Below are experts of layer 6 (counted from 0) of a mixture-of-experts language model. Rows are named router (the router's row for the expert), up (a neuron's input weights, with its number), down (a neuron's output weights, with its number) and show model dimensions 0-255. Each number is 128 + 32 x the weight over its row's rms, rounded and kept within 0 to 255.
Before each expert's rows: a language model's description of what the expert responds to. This comes from a sample of Wikipedia text that the model never trained on.

# expert 18
Description: Spaces before numbers. Bare space tokens before numbers in tables, scores and dates, plus the prefix re in words like released, really.
router [ 98 151 113 149  81 138 134  96 160 145 175 191 177 117 135 132 105  87  71 110  67 108 165 129 131 176 190 123 135 167 129 110  80 130 189  96  69 139 160 101 164 154 186 100 156 113 140  85 134 141 134 126 140 126  96 176 196 145 184 126 106 139 125 134 146 193 111 158 110  80 107 148 153 118 121 144 148 144 122 100 140 163 140 125  78  93 152 124  96 170 179  79 156 135 121 106 131 148  87 138 112 170 108  85 109 175 139 134 166 182 116 102 109 162  98 126 116  91  57  85 138 119 142 119  95 114 171 137  95 113 126 134 112  76 169 195  91 129 148 192  71 122  95 165 157  37 100 148  90 119 151 212 160 208 124 155 178 154 141 115 137  74 157 138 140  82 102  84 170 166 137 115 118 115 106 150 173 130 164 157 137 111 103 188 126 111 135 122 107 104 133 156 150  76 103 119 136 110 148 122 112 106 132 160 144 148 130 186 109 156  61  78 164 106 122 179 164 127 143 114 122 121 199 170 124 102 120 121 125  84 147 104  98 128 142 101 100 122 142 163 139 104 124  95 196 122 177 181  98 151 127 121 110 212 114 125]
up2 [146 134 161 120 108 127 114 136 109 121 106 129 135 107 126 118 141  87 161  93 131  98 122  81 126 180 174 149  91 127 110  55 103 148 118 130  77 194 108 126 121 139 163 135 145 177 114 124  97 141 109 144 109 151 161 100 109 101 124  56 185 106 130 169 146  56  74 159  89 138 116 124 106  71 197  80 144 166 119 178 170 126 113 100 107 128 158 171 145 111 134  65 195 134  46 137  51 127 133  97 154 153 175 160 182 164 106 185 153  92  72 143 147 134 135 130 143  93 132 124 121 134 141  55  82 118 140 133 116 205 115 149 145 139 163 143 109 115 162 117 144 138 119  75 151 108 159  80 189  90 124 139 107 159 113 151 168 118 131  81 100 119 145  88 143 124 137 164  67 207 134 117  88 154 210 115 140 213 134 134 132 143 150 144 174 184 127 147 123 147  61 108 121 138  93 108 162 121 105 154 120 125  94 100 109 143  99  57 122 164 104 103 121 154  93 159  91 151  98 120 100  93 137 151 134 151  88 104  96  93 130 103 175 160 144 114 136  85 165  74 149 124 155 171 140 217 148 109 139  98 121 134 113 135 164  94]
down2 [134 194 135  68 120  95 143 159 108 129  66  78 115 166 107 167 125 125 136 163 101 159  57 146 153 145 118 106 110  95  87 151  94 159  78 134 169 109 123 162 129 120 104 157 126  44 113 125  90  94 101 126  87 110 120  83  73 137 101 121  93 141 148 172 135  94  99 158  79 147  97  74  98 157  99 110  98 155 108 178 117  90 136  65 172 121 155 119 202 143  88 139 112 138 105 140 120 116 192  78  88 163 151 127 111  65  50 185 118  79 133 155 143 113 130 151  79 119 124 147 188  74 148  68 114 146  96 110  96 102 188 123 158 136 129  85  90 137 171 141 176 141 114  71 139 155 157 146 124  60 117 149 151 157 140 113 107  98  71 124 200 133 169 124  98 133  93  97  94 213 142 155 125 163 130 122 136 102 203 135 154  95 123 130 178 143 112 172 126  99 124  96 166 178  98 100 130 163 151 135 119 101 150 141 153 135 121 113 152  98 128 141 139  73 105 100 135 122 126 113 125  80 158 133 180  99 101  84  98 127 124 120 115 118 141 107 136  89 152 106 148 210 110 116 150 219 126 116  91 126 173 121 153 157 118 146]

# expert 16
Description: Surname and name endings. Final pieces or whole tokens of personal names, such as Castill-o, Rober-to, Offenb-ach, Brown, Smith, Richard, often before commas or pipes.
router [ 82 147 131 119 102 123 152 114 201 135  82 168 129 179 102 103 125 173  67 155 106 149 169  35 157 131 137 140 120 117 112 107 145  88 157 115 128  89 162 142 211 172 187  93 120  99 114 133 135  44 141 180 107  78  93 170 120 128 124 122 155  99 128 124  95 104 128  81 141 129  68 126  88 143 166 150  92  68 147 134 126 132 132 172 121 109 139 188 114 109 139 145 168 147  95 164 164 150  70 165 131 159 165 130 113 148 106 172 118 174 147 109  99 107 132 159  93  87  65 120 102 135 130  97 132 109 155 125  92 149 113 125 116 166 128 126 121  95 153 222 155 141 168 102 131 155 146 109 129 114 112 143 144 119 157 110  96 120 110  69 111 168  84 116 163 140 175  80 186 175 170 164 135 125  89 142 145 146 205 143 125 130 136 125 153 113 124 111 175 105 163 169 154 142  73 146 153  89 118 134 126 112  85 133 145 103  85 209 118 200 100 125 130 105 168 112  89 146 119 143 109 127 121 211 158 107  80 167 147  48  81 129  57 153 127  90 130 117 119 146 117 145 157 131  86 141 151 115 196 165 171 170 112 101 151 122]
up1 [146 106 139 180  95 136 173  65  84 106 148 109 174 122 173 112 151 119 169  64 178 123 102 122 105 112 113 100 104 152 147 132 111 110  82 160 201 118 186 140 166 150 128 104 150 154 116 110 135 106 141 187 126  92 128 134 136 168 132 169 146 146 146 148  88 123  70 122 123  94  72 119 149 106  84 136 135  77 151 144  88 152 104 139 170  92 139 112 126 115 155 114 139 123 118 107 119 115 150 149 179 151 136 162  99 192  79  22 164 133 158 152 187 139 128 145 153 142  70  87 166 195 127 136 145 166 148 124  98 131 131 125 106 107 139 146 148 210 170 155 160 141  89 170  94 125  98 102 159 135 127 133  76 113 124  88 104  86 139  55 151 127 136  94  86 150 117  96 162 173  79 145 150  76 133 165 219 100 133  75 100 107 142 213 155 123  92 119  73 114  83 167 162 111  75 151 148 121  84  97 132 197  60 130 114 134 106 165  61 117 116 126 131 128 118 173 151 141 121 138 111 137 159 155 139 155 114 128 101 117 112 197 126 164  90 101  90 127 155 179 125 111 119 156 142 180 105  81  94 184 113  94 110 138 129 113]
down1 [101  63 183 167 172 135 175 124 176  97  81 103 160 161 102 105  92  52 154 128 149 118 170 129 174 112 185 132 116  86 115 115 160  81 180 107 104 164 110 118 152 140 137 154  95 185 141 130 176  91 119 157 109 101 125 139  82  55 122 132 105 121 100 149 103 134 113  72 129 101 146  87 151 111 122 107  54 115 123 124  71 113 120 136 159  89 148 152 126  35  98 172 109 139 135 121 134 154 139 104 117 105 140  99  98 134 129 119 102  55  98 169 151 179 184  73  25  98 115  39 174 168  99 190 182 122 107 103 116 109 124  99 113 147 150 103 143 119  97  87  79 180 139 160 145 116 166 117 143 118  99 150 135 177 131 142 152 170 134 140 161 135 124 123 147 129 107  94 172 120 159 131 196 111 118  87  93 128 151 116 153 164 115 112 193 164 155 113 178 173  48 138  98 145 129 140 140 106 135 144 116 114 107 204 156 105 180 167 150 165 122 113  98 164 147 139  94  59 166 142 108 130 111 100 137 130 158 141 175 116  99 120 148 178 147 135 121 134 140 140 103 118 106 145 105  90 105 116 178  74 102 111 109 121 121 167]

# expert 60
Description: Name-start syllables. Capitalized first syllables of names and titles, such as Mo, Mar, Mr, John, Prince, plus medial pieces like V(ick)ers.
router [ 63  91 100 133 135 138 108 123 132 138 172 155 162 202 135 145 106 109 101 130 112 135 119  83 142 123  99 194 180 135 134 173 126 112 100 124 152 191 102 122 142 119 215 132 182 128 107  97 113 148 176 137  35 148  54 165 191 140 155 116 153  58 100 215 146 121 166 114 110 185 106 101 144 126  90 107 110 163 134 107 123 100 119 125 130 128 100 133 130 124 140 177 105 109 125  98 105 145 113 126 150 129 104 121 129 130 108 138 179 171 165 121 139 135 159 131  61 105  84 120 119 126 144 111 100 156 160 171 128 120 131  71 162 149 135 111 142 103  74 157 121 184 159 147 124  96 123 147  84 111 153 141 165 192 113  58 131 145  69  98 204 127  80 130 136 162 153 167 172 108 123  94 186 153  83 138 105 182 197 205 145  98 151 109 106 119 161 146 124  94  92 166 151 113 137 104 121  68 104 175  73 120 107 155  85 122 146  55 155 148 149 150 116 127 161 110 141  95 131  66 178  93  80 108 135 109 130 132 143 167 126 137 124 155  66  83 138 105 121 120 104  58 116 107 139 141 159 154 143  54 125 128 143 125 112 145]
up1 [131 119  70  97 103  93 124 113 131 188 148  78 116  67 139 178 149 128  84 147 188 140 149 138 104  91 206  84 166 124 171 167 150 180  97 127 145 175 153 104 127 126 181 147 131 119 126 120 116 177 148 140 121 141  53 113 145 125  79 145 189  75 133 142 150 134  58 125 176 106 145  92 132 168  85 126 147 163  95 148 105 113 136 109  81 135 121 125 140 199 120 139 148 131  84 166 109 178 155 132 170  88  97  98 127  77 104 118  78 130 159 147  94  88 172 102 125 154 127  94  83 173 137 120 141 175 119 134  98 122 161 134 151 119 129 160 171 109 139 149  80 126 153 131 137 146 189 204 147  85 101 168 151 150  79 131 147 176 114 116 124 135  98 107  91  64 127 142 150 137  97  90 179 128  89  85 176 166 150 163 155  45 146 204 162 127  91 164 153 118 132 118 108 103 175 105 162 167  91 126 111 121 133 129 129 173 163 104 141 137 135 125 202 126 171  70 123 132 121 122 149 149 162 159 114 113 164 136  77  96 121 148 110 127 122 152  47  65 165  88 151 149  80 124 195 159 120 119 126 104 158 187 107 133 141 151]
down1 [ 95  96 123 169 150  98 110  97 158 106 165 147 172 102 126 100  82  94 126 115 126  92 111 103  61  83 149  76 142 116 152 111 158 107  98  81 135  88 176 142 104 186 160 134 180 121 113 165  88 121 182 117 137 147 118 162  89 119 132 125 154  96  66 108  61 118 121 123 141  90 151 157 143 130 105 140 124 134 151  88 100 174 103 126 149  81 156 131 168 166  97  94 136 113 130 123 184 127  73 151 119 191 135 133 125 156 135 116 145 160  41 172 129 158  97  84 103 110 107 123 110  79 210 106  97  76 149 138 194 136  89 151 158 107  97 158 129 101 128 153 111 101 106 125 160 132  65  85 106 151 146 136 159 165 125  85 125  92 103 135 138 139 120  78 138 145 137 115  64 103  64 108 130 187 103 173 180 109 128 139 115 134 138 120  99 164 134 106  55 120 127 118 128  77 118 149 104 165  96 125 102 101 117 121 129 128 197 130 125 157 172  82 170 127 158  62 116 159 102 167  59 106 153 152 149 146 103 161 132 116 160 161  75  83 112 158 149  67  89  59  62 127 133 120  93  53  97  91 138 172 141 133 117  72  87 176]

# expert 29
Description: Biography verbs after he. Past-tense career verbs after he or who in biographies, such as wrote, joined, signed, served; also name particle de and 's.
router [139 176 101 105  87 145 130 111 138 154 120 150 135 161 103 139 130  90  92 163 148 149 180 107 182 124 166 169 126 100 150 182  89 143 176 123 109 143 155 119 147 158 175 111  95 126 135 144 140 149 139 172 133  93 118 154 118 165 164 132 206 105 162 124  92 144 104 115 141 125  50 114  53  97 174 162 170  95 108 141 138  77 138 182  76 130 205 162 114 195 106 158 156 115 100 174 138 170  87 178 159 138  95 139 127 125 143 151 127 195 164 104 129  99 111 200 133  86 110 128 135 119 138 129 145 194 109 116  93 123 148 110 130  99 120 186  95  88 162 255 137 127 131 171 164 138 183  84 101 111 148 172  97 112 150 131 120 143 114 114 100 109  81  93 134  94 142 132 161 166 158 136 142 113 158 159 185 124 164 174 145 150 130 120 133 135 163 101 131 127 173 115 113 142 111 160 180  84 155 120 120 132 111  70 149 131 108 205 151 134 130 123 119  95 106 165 160 160 149 135 109 131 163 204 166 109 126 164 154 105  67 137  36 157 146  96 111 137 148 128 110 127 184 159 110 146 179 126 158 116 172 196 119 114  92 102]
up1 [129 126 149 100 127  90 146 125 103 134 118 144  81  67 162  71 121 174  85 132 153 160 130 106 133 142  99 167 108 127 136 200 168 127 189 121 130 147 116 122 115 154 186 130  86 152 144  75 129 138 154 148 122 118  92 126 182 173  90 205 162 115  81  85 180 124 149 125 170 130  91 223  98 134 142  95 166 124 168 154 209 114 165  87  80 112 105 168 104 155 218 114  93  88 128 111 130 174 174 149 113 173  95 113 129 161 110 140 154 119  97 155 201  97 164 161 172 129 167 131 172 191 124 103 149 179 118  88  98 137  67 137 173  76 147 119 170 135 111 106 104 128  62 162 130 188 163  90 126 130 154 102 133 145 133  74 174  99 126 100 120 156 107 111  83  99 125 150 177 157 110 131 113 108 138 131 110 198 146 159  91  89  99 124 158 104 163 165 156  75 156 113 106 128 145 112 172 119 145 135 108 156 170 109  65  89 141 183 120 130 163 128 116 140 113  75 218 141 121 157 182  93 141 121 185 161 149 134 152 144 146 163 157 144 123 137 165 139  88  89 132 121 134 115 148 145  98 129 128 155 113 171 124 124 104 119]
down1 [133 162 154  93 137 197 143  80 128 126 154 163 106 144 119 107 145 138 131 119 129 172 107  85 157 129 181 119 170 125 153 119 118 163 112 125 111 145 133 154 122 130 100 105 142 119 121 139 102 123 135 171 133 128 141 124 140 106 158  86  82 138 110 195  85 199 144 147 107 155  96 133 152  78  68 140 142 136 106 167 102 139 162  16  71 159 134 133 105 110 147  86 136 112 119 165 130  99 161 159 236 129 180 143  49 173 136  67 113  99 104 163 151 117 122 103 165  83 120 102  95  87 111 107 164 138  96 101 141 116 188 148 169 146 164 145  86 111  86 151 127 173  94 118 197 118 146 134 100 139 103 119  82 124 133 107 125  83  84 156 139 144 122  83 181 143 117 139 153 119 113 139 155  83 153 119 118 134  90 162  83 125 190 144  93 159 114 192  93 115 191 143 119 138  78 137 132 131 128 111 122 132 112 147  73 123 155 106 108  87 124  97  84 132 174 200 156 112 129 161 150  96 172 131 185 132  92 137 146 185  95  98 195 164 170 116 145 126 132 111  59 217  95 127 122 155 106  96 101 172 198  84 102  97 128 143]

# expert 11
Description: Early word fragments. Second or third piece of a word right after a starting c or C, such as c-er-emony, c-ur-ve, Con-cer-ts; also young, various, candidate.
router [110  85 130 129 167 102 165 152 156 131 116  95 136 142 112 129 161 148  55 180 119 101 155  71 153  98 156 148 136 120 120  84 140 180 135  88 113 158 145  98  82  99 135 161 171 188 174 129 129 138 108 120  96  85 151 106 133 168 189 160 130  80 105 108 153 157 126 125 102  82  94 120 114 130 117 133 197  95 128 149 159 115  99 133  72  73 103 109 161 148 177 136 135 137 126  88 173 169  93  81 177 121 137 138 148 103 177 143 172 221 119 133 141 126 122 174  50  93  60  94 128 121 112 157 151 169 120 144 107  92 167 148 122 122 141 130  86  88 117 138  85 159 125 122 157  93  73 116 113 143 137 149 165 130 115 149 169 192 106  83 133 178 123 116 146 104 195  81 128 188 193 101 117 145 158 147 123 136 191 152 124 132  95 107 165  71 121 143  79 102 122 189 130 125 131 157 154 123  94 149 128 111 110 173 116  72 167 102 189 131 121 171 118 159  66 155 132 122  96 104  83  78 176 113 140 105 138 137 110 112 192 168  94  87 143 110  58 140 126 119 121  77 133  74 137 141 116 156 144  92 161 135 152 130 157  38]
up2 [134  95 172 102 138 161 105 126 141  60  87 109 122 144 112 133 148 146  80  67 114  93 106 100 128 116 130 172 169 131 109 156  76 134 153  89  73  74 166  69 114 149 170 103 134 150 133 133 156  99 159 130  80 173  45 131 160 169 171  93 107 128 119 145  83 178 142 187  56 118 130  99 149 143 112 114 127 121 136 166 143  72 101  91  70 134 128 126 168 206 143 169 125 170 139 176 146 186 111 137 127  99 202 105 144 149  86 119 158 168 139  98  60 117 125 152 177 147 108 146 156 146 140  99  88 162  93 104 135 154 156 171 131  66 128 105 101 160 100  80 139 109 148 148  80 167 129 137 151 126 130 152 144 139  90 117 149 129 125  84 112  99  89 124 149 145 127 103 213 148 119 152 125 143 166 164 164 160 164 126 191 107 132 116 110 102  91 120 168 120  98 131  94 128 140 205  96 121 102 125 102  81  97 120  78 113 125  81 131 192 113 141 144 118 126 136 123 162 133 178 105 148 181 178 164  42 172 109 115 111  86 113 114  67 182  93  78 143 112 150 129  90  82 119 118 157 138 167 133 112 182 114  71 136 111 149]
down2 [137 182 155 140 109  92  92  98 194  20 118 116 111  99 105 138 207 134 119  58 102 117  81 153  94 150 155 185  81 193 156 100 102 136  79 163 110 162 103 132 155  93 157 129 158 114 174 173 103 150 150 143 130 101 175 154 112 151 115  70 126 148 158 108 155  78 139 102 169  87  93 161 110 114 115  97 153 142 163 111 151 129 133 115 157  87 126  90  92 157 132 137  87 193 168 143  90 155  69 124 133  67 160 167 106 117 113 137 172 123  94 111 155 121 130  99 130 105 155  96 174 113  86 110 148 125 100 113  97 127  88  58 107  62  94 195 114 162 140 125 114  78  64 107 125 150  78  80 166 143 197 163 112  91  95 136 138 104 160 164 165 136 157 103 122  78 129 109 154 114 155  29  98 102 152  92 122 118 141 131  80 100 175 116 138 144 104 146 147  82 186 125  81 170 139 134  82 136 128  73  81 148 179 155  65 120 146 127 141 129  67  81 134  95 112 132 125 184 142 136 132 108 156 143 114 141 122 144 147 135 136 144 191 133 132 126 144 103 101 131 109 128  93  64 124 147 103 128 127 144 127 163 138 144 113  98]

# expert 19
Description: First piece of table names. The first piece of a proper name or entry at the start of a table cell, e.g. Dr-agoljub, T-amsin, D-inamo, plus common first names like Sam, Jim.
router [112 187  66 136 129 111 119  91 125 148 108 203 159 184 123 123 172  66 119 186  98 114 111 104 168  84 129  95 108 126 135  96 171 149 143 134  91 112 138 152 136 106 223  91 122 166 115 119 160 171 120  89 106 141 142 142 162 160 184 128 126  80 110 125 172 161 131 106 154 115  96  85 116 156 134 124  84 122 123 133 148 127 125 131 160  51 101 139 139 144  83 111 110 168  81 149 118 111  91 208  76 143 106 160 136  87 177 103 132 149 102 170 107  98 159 146 129 130  54 143 103 137 119 120  96 142 167 110 116 124 101  74 109 161 142 123 104  95 100 189 143 176 102 149 107 131  94 193 107 197 125 156 166 160 123 124 136 143 176 167 141 130 107 160 160 101 139  41 144 107 145  91 148 202 133 217 174 156 165 113 161  69 129 129 107  79 122 126 154 125 149 207 168  87 121 172  99  89 136 126  85 150 122 153 127  83 106 104 172 111 134 134 158  98  87 129 168 149 135  96 102  97 117 138 127 119  49 129 171 154 113 124  76 161 130  67 112 147 106  81 161  91 147  88 140 148 157 167 148 117 140 158 150 126 137 161]
up1 [114  78 140  90 148 172 145 113 172 105 117 172 159  95 172 112 145 147 122 112  99 137 123 138 107 169 134 129 178 142 161 126 221 106 104 139 102 167 141 132 207 112 133  98 110 123 116 174 125 142 153  77 163 146 151 144  68 152 135 107 144 109 122 106 115 156  73  92 134 131 144 131 116 132 158 170 161 120 145 148 159 160 131 148 120 129  98 168 161  89 112  95 145 157 107 106 153 159 125  82 126 122  80 129 182 106 175 115 120 155 185 104 134  38  88 148 160  29 113 160 137  79  91 168  74 178  68  68  74 121 138 130 109 110  63 172 119  84 100 122 139 142 173 122  75 110 153 182 144 100  94 146 162 148 141 124 136 112 144 139 104 131 152 143 110 134 125 132 137 150 169 168 117 100 190 104  64 172 188 129  84  82 141 163 140  82 165 101 228  56 146 116 114 132 134 144 116 106 105 156 131 127 140 190  95 111 105 119 105 104 103 102  94 120 120  89  82 155 101 108 136 141 100 130 207 186  64  88 152 109  91 136 100 109 116 127 106 153  99 112 160 150 146 113 106  92 195  97 118 140 146 157  94 158 147 110]
down1 [131 129 196 168 135 157 127 133 106  95  94 167 138 127 169 144 155 120 110 112 135 162 126 166 100 187 122 160 114 175  75 104 106 122 150 109 171 179 105 110 138 123 196 119  66  87  99 122 128 203  68  76 136  95  78 162 160 112 111 137 173 167 132 148 137 119 130 120 179 138 141 156 129 157  63 145 115 127  89 121 189 129 141 182 155  91 110 111  70 189  86  84 113 155  75  88  90  96 137 145 113 116 117 117 136 204 125  94 173  98 129  69 109 141 130 167 147 114 166  52  82  75 127 103 109 109 169 137 173  99  87  65 109 130 156 148  89  78 126 110 175 131  81 112 132  68 143 172  85 156 134 119 117 168 138 107 200 122  89 106 115 115  95  90 141 101 110 108  97 146 118 166  79  88 109 122 119 140 103  69 103 131 165 160  99 156 125 124 150 108 134 114 164 146 140  58 142 111 142 170 165 138 124  91 103 145 157 102 131 193  97  97 108 104  72 112 148  84 129  74 114 114  80 146 179 127 128 130 120 139 106  89 172 136 140 194 148  85 171  72 138 154  97 119 183 140 125 123 108 151 151  79 114 131 100 168]

# expert 38
Description: Articles, conjunctions, possessives. Function words opening a noun phrase or clause, such as the, and, his, her, their, but, while, However, plus middle pieces like diffic-ult-y.
router [105 101  80 167  88 132 158 112 159 147 170 178 137 129 148 117 180  42  82 146 117 123 115  56 141 106 133 178 128 136 169 137 137  85 150 122  58 111 133  84 162 101 107 131 150 134 114 135 164 131  75 120  99  91 153 200 152 180 156  90 150  79 100 116  93  95 134  97  57 124 124 139 126  97 106 142 117  79 154 141 153  72 128 172 129 119 150 164 149 149 165  74 186 149 108 121 144 122 118 104 100 166 112 151 108 153 138 109 170 142 151 164 143 168 159 183 115  95  71 138  91 129  97 105 154 141 140  98 118 134 140 140 115 130 152 129 145 106 137 170 154 107 111 113 149  81 112 101 121 178 116 109 195 158 193 123 114 124 136 137  97 120 139 151 117 154 193 125  67 129 137 116 159  95  86 168 200 181 192 176 148 128 108 137 157  79 111 150 113 126 164 157 177  26 133 204 178  92  81 136 112 159 143 167 119 183 152 127 142 140  92 132  90 135 142  96 102  97 131 147 163 159 148 110 133 136 102 168 132  68  70 135  82 143  86 132  83 117 159 134 142  93 124  72 134 210 123 143 108  95 171 138  83 137 150  89]
up2 [127 127 106  91 141 221 144  90 140 157 101  91 133 155 113 102 115 139 140 163 162 130 114 141 142 158 165 137 115 170  83 126 134  73 141  84  67 138 136 106 159 147 124 149 191 110 105  95 149 155 145 114 176 133 113 139 134 130 131 140 106 108 123 130 197 143 132  79 172 121 119  63 151 104 166 148  96 133 173 119 112 100 125  94  92 178 175 108 208 188 154 153 127 117  82 153 125 107 162 169 198 132 124 131 150  98 105 133 113 131  73  50 105 111 179 158 161 129 108 143 135 205 148 113  89 172 169 179 136 104 144 114 101 165 159 202 111 122 140 112  92 148 119 137 116  92 129 161  80 141 160  99  69 167  87  71  92 149 133 120 102 122 136 103 186 156 127 126 119 149 152 115 128 110 165 121 130 153 149 196  80 145 129 109 142 106 110 111 164 127 164 146 131 106 121 121 158 139  79 198 135 134 125 168 161 166  92  90 165 132 112 117 182 131 244 110 106 160 145 113 125  93 100 116 203 138 118 132 143  80 114 172  94 184 163 101 113  90 111  93 157 144  62  97 146 123 125 142 128  89 217 119 149 128 149 172]
down2 [ 94 146 193 125 159 101 117 131  86 110 112 126 120 102 122 132 104 128 114 106 119  97 132 163 117 156 131 144 161 147 189 139 133 108  59 139 144 124 119 138  81 162 134 144  71 101 152 148  86 128 135 130  98  91 155 182  70 114 157 184 151 129 123  73 107  95  84 116 123 126 164 155  93  45 138 130 136 103 136 156 143 171 107 132 179 112 121 153 156 171 129 163 132 127 151 184 127 137 140 107 177 192 193 142 160 149  94 171 185 106  80 168 117 155  99  75 112 122 139 137 102 125 114 154  91 127 153 119 128 155 158 164 121 172 141  89 108 125 112 149 134 101 115 124 175 116  88  95 190 129  51 141 145 113 131 178  78 167 128  71 126 106 187 171 124 143 133 138 125 100  88  78 130 169 100 123 125 148 139 132 152 113 115 167 144 172 139 141 106 134 130  99 138  28 121 193 137 136 105 133 148 127  57 142 153  94 129 133 146 146 105 119 157 117  98 102  92 169 136 209 205 107 122  84 131 187 110 124 118  82 175 150  52  41 109 151 158 134 119  61 204 103 100 106 151 140  85  77 164  73 128  88 154 147 111 142]

# expert 15
Description: Spaces before numbers. Bare space tokens before digits in tables, years and ISBNs, plus mid-word consonant pieces like b in reliability.
router [ 99 172 150 134  65 143 111 102 123 163 188 152 163 104 118 148  85 111  65 132  62  89 103 136 171 189 141 123 126  81 102 152  77 111 141  70  81 147 140 134 156 150 222  74 159  87 109 126 103 168 101 103 123 120 138 173 170 146 114 121 110 125 126 157 116 154 131 134  85 153 136 141 118 146 125 120 141 181 167 108 154 110 154 166 116 122 102 121 128 169 154  90 117 119 110 144 130 199 133 120 117 126  72  97  81 124 148  96 153 148 154  94 115 216 125 149 112  84  65  70 122 117 130 158 119  89 186 120 153 144  94 108 148 144 130 164 121  96 123 192  73 103 187 164  74 118 129 156  95 122 125 137 127 141 161 142 117 192 157 117 133  84 123 139 150  77 138  92 178 156 134 114 141 188 133 148 164 162 204 210 121  98 116 142 169 102 103 110 144 100 102 148 132  71 122 149 175 135  73 140 140 129 103 161 115 104 114 162 150 163 109  67 109  65 128 147 135  98 185 104 141  99 179 156 173  96 110 145 133 124 138 121  83  93  89  26 111 153 199 100 112  89  98 140 157 121 159 159 115 154 119 140  99 152 108 137]
up1 [165 135 109  92  87 134 105 117 109 136  82 191 154 108 111 132 138 119 116 165  90 137 115 148 122 111 134 120 101 153  86 137 107 146  92  95 153 152 153 153 155 194 130 164  93 110 132 148 153 155  59 132 108  99 104  99 107 154 114 184 139 147 150 139  89 103 187  43  92 125 133 125 136 132 176 169 143  84 131 115 131  67 129 113 180 100 116 134 164 113  72 181 140 248 113 141 145 171 124 189 121 134  80 124 142 150 134 193 171 175 157 133 128  74 133 102 101 127 110 125  99 243 136 142 100 123 107 159 147 134 178  62 115 143 125 123 134 113 124 146 134 122  90  79  56 151  87 113 108 133 104 157 101 125 101 121  97 100  77 178 138 119 123 130 161 115 123  91 139 144 109 148 131 132 100 128 172  71 140 149 139 206 174 145 162 151 115  82  76 121 158 176 191 156 138 152 113 106 182 112 176 169 131 109  98 163 154 129 102 130 131 155 170 111 103  77  67 167 130 101  81 133 134 148 138  93 118 116 105 147 109 130  73 128 152 164 184 141  70 115 114 141  87 182  96  89 137 138 184 141 106 162 153 106  99  75]
down1 [ 92 143 164 127 155 138  96 112 141 103 169  95 102 122 102 123  71 107  65  85 130 155 162 120  94 124 106 146 155 107 120 121  81 101 161 135 145 122 134 147 136 191 190 128 176 115 171 123 141 125  97 133 107 105 117 129 140 126 126 162 184 112 169  82 171 185  94 158  99 141 152 155 131  55 170 124 132 132 120 125 113 135 140 111 112 130 157 155 118 120 177  37 127 138 132  69 150  68 136 148 159 188 153 137 134 146 143 160  96 197 147 157 144 101  88 175 111 124 150 101 105  91 131 127 111 204 102 142 105 146 131 131  78 156 140 118 132 171 129  81 150  93 167 116 181 126 130 201 109 117 143 160 158 118 132 147  94 143 194 132 117 138 104 106 107  98 106 155 157 184 160 109  80 102 125  88 155 219 110 121  86  91 101 115 157 142 188 138  53 162 100 175 124  66 139 176 129  90 113  78 131 103  84 117 152 129 128 132  86 105  98 153  65  95 185 110 119 190  85  88 140 142 134 141 101 156  91 127 184 143 125 132 122 124  93 113 147 199 131 113 105  79 140 118 124 131 150 160  44 177 213 160 125 160 105 125]

# expert 51
Description: Foreign names, non-Latin bytes. Inner pieces of foreign place and proper names and raw bytes of accented or non-Latin script, as in Buenos Aires, Taipei, Japanese.
router [172 176  84 153 145 128 147 123 127 119 119 124 134 125 118 145 142 106 168 183 130 105 132  76  69 127 143 130 101 132 154 135 107 156 135 109 120 162 101 169 148  93 185  98 184 132 111 122 109 148 130 156 102 146 106 160 174 222 141  98 105 113  65 160  87 134  99 104  76 209  60 143 178 155  91 199 114 107 188 145 109 173  94 222 142 128 131  87 128 134 134 126 198 166 142 170 100 135  86 148 102 143  98 136 153 153 154 136 154 163 207 137 135 158 204 101 155 111 107 115 170  87  94 108 112 112 158 151 153 101 203 122 109 153 149  96  89 161 127 155 144 178 138 135 141 130 170 152 109  95 133 128 193 170 140 119 105 154  87 143 102  72 135  85  89 136 171 181 129 136 126 129 139 143 141 145 144 130 178 140 177  87 147  91 142 128  72 128 113 114 169 164 142 133 164 113 155  92  94 188  94  79 139 176  79 138 195 140 160 161 147 130 116 122 143  70 133 144 156 149 156 155  94 181  94  82 112  89 137 139  99 120  88 189 116  95 126 156 138 120  89 104 168 169 100 118 165 124 123 161 148 167  87 136 110 141]
up1 [117 123 169 175 141  86  80 145 109  95 132 122 178 169 161 141 172 128 177 101 127 157  94 195 158 164 157 108  84 101 112 126  99 126 174  86 112 116 106 156 125 116 155 164 124 155 110  54 131 107  75 156  80 102 130 141 163 109 131 163 167 115 143 200 161 136  77  87  62 189  86 129 134 144 162 135 128 110 141  68 160  97 158 142  99  95 206 143 152 149  76 160 156  93 107 131 114 190 135 152 147  72  85  96  65 106 184  75 102 159 140 110 160 120 217 116 120  72 126  78 120 103  67  83  89 138 125 146 133  85 148 127 112 109 126 125 143  92 146 162 131 147 101  87 104 129 147 121 109 153 108 208 105  89 162 224 136 103 120  65 140  87 147  94 148 164 112 113 177 124 108 141 113 163 158 111 119 143 128  95 110 108 187 123 152 140 135 105 110 137 165 189 126 171 171 163 143 134 121 110 121  70 132 157 114 189 187 104  76 132 118  91 106 105 151 113 141 167 113 141 149 146 112 176 170 121 162 149 136  94  83 115  74 144 151  95  92 131 137 123 111 134 113 111 181 144 172 128 119 160 138 129 177 108 138 132]
down1 [ 96 132 136 161 167  87 138 138  93 166 185 109 141 139 124  82 163 168 119 121 100 147 165 141 150 177 101  70  75 122  87 156 138  89 118 151 141  95  74 120 105 123 150 141 131 138  83 113 119 121 123 101  99  83 163 136 137 136 136 121 158 182 155 106 173 110  99 136 159  89 124  92 183 119 141 188 125 205 120 136 110 158 124 111 151 134 150  58 172 156  84 159 110 177 138 104  78 111 186 135 127  91 231 122 137 141 110 158 105 145 112 179 139 145  97 117  72 190 118 108 156 111 111 137 166  70 100  38 129 141 103  85 179 140 127 101 134 164  91 128 110 170 143  99 113 142  95  72 161 121  88 105 156 103 117 125 161 105 122 139 109 141 196 127 104 151 104 154 107 127 107 103 150 149 139 131 127  97 147  60 183 155 165 154 129  96 125 143 134 152 154 150 110 156  97  93  67 139 115 203 115 143 162 104 114 163  77 132  80 107 165 109 135 177 187 130 133 108  98 121 185 135  97 127 107 118 139 182 103 165 131 124 158 141 178  78 117 179 121  87 154  98 107 125 129  94 127 125 111  17 153 144 107 184  95 198]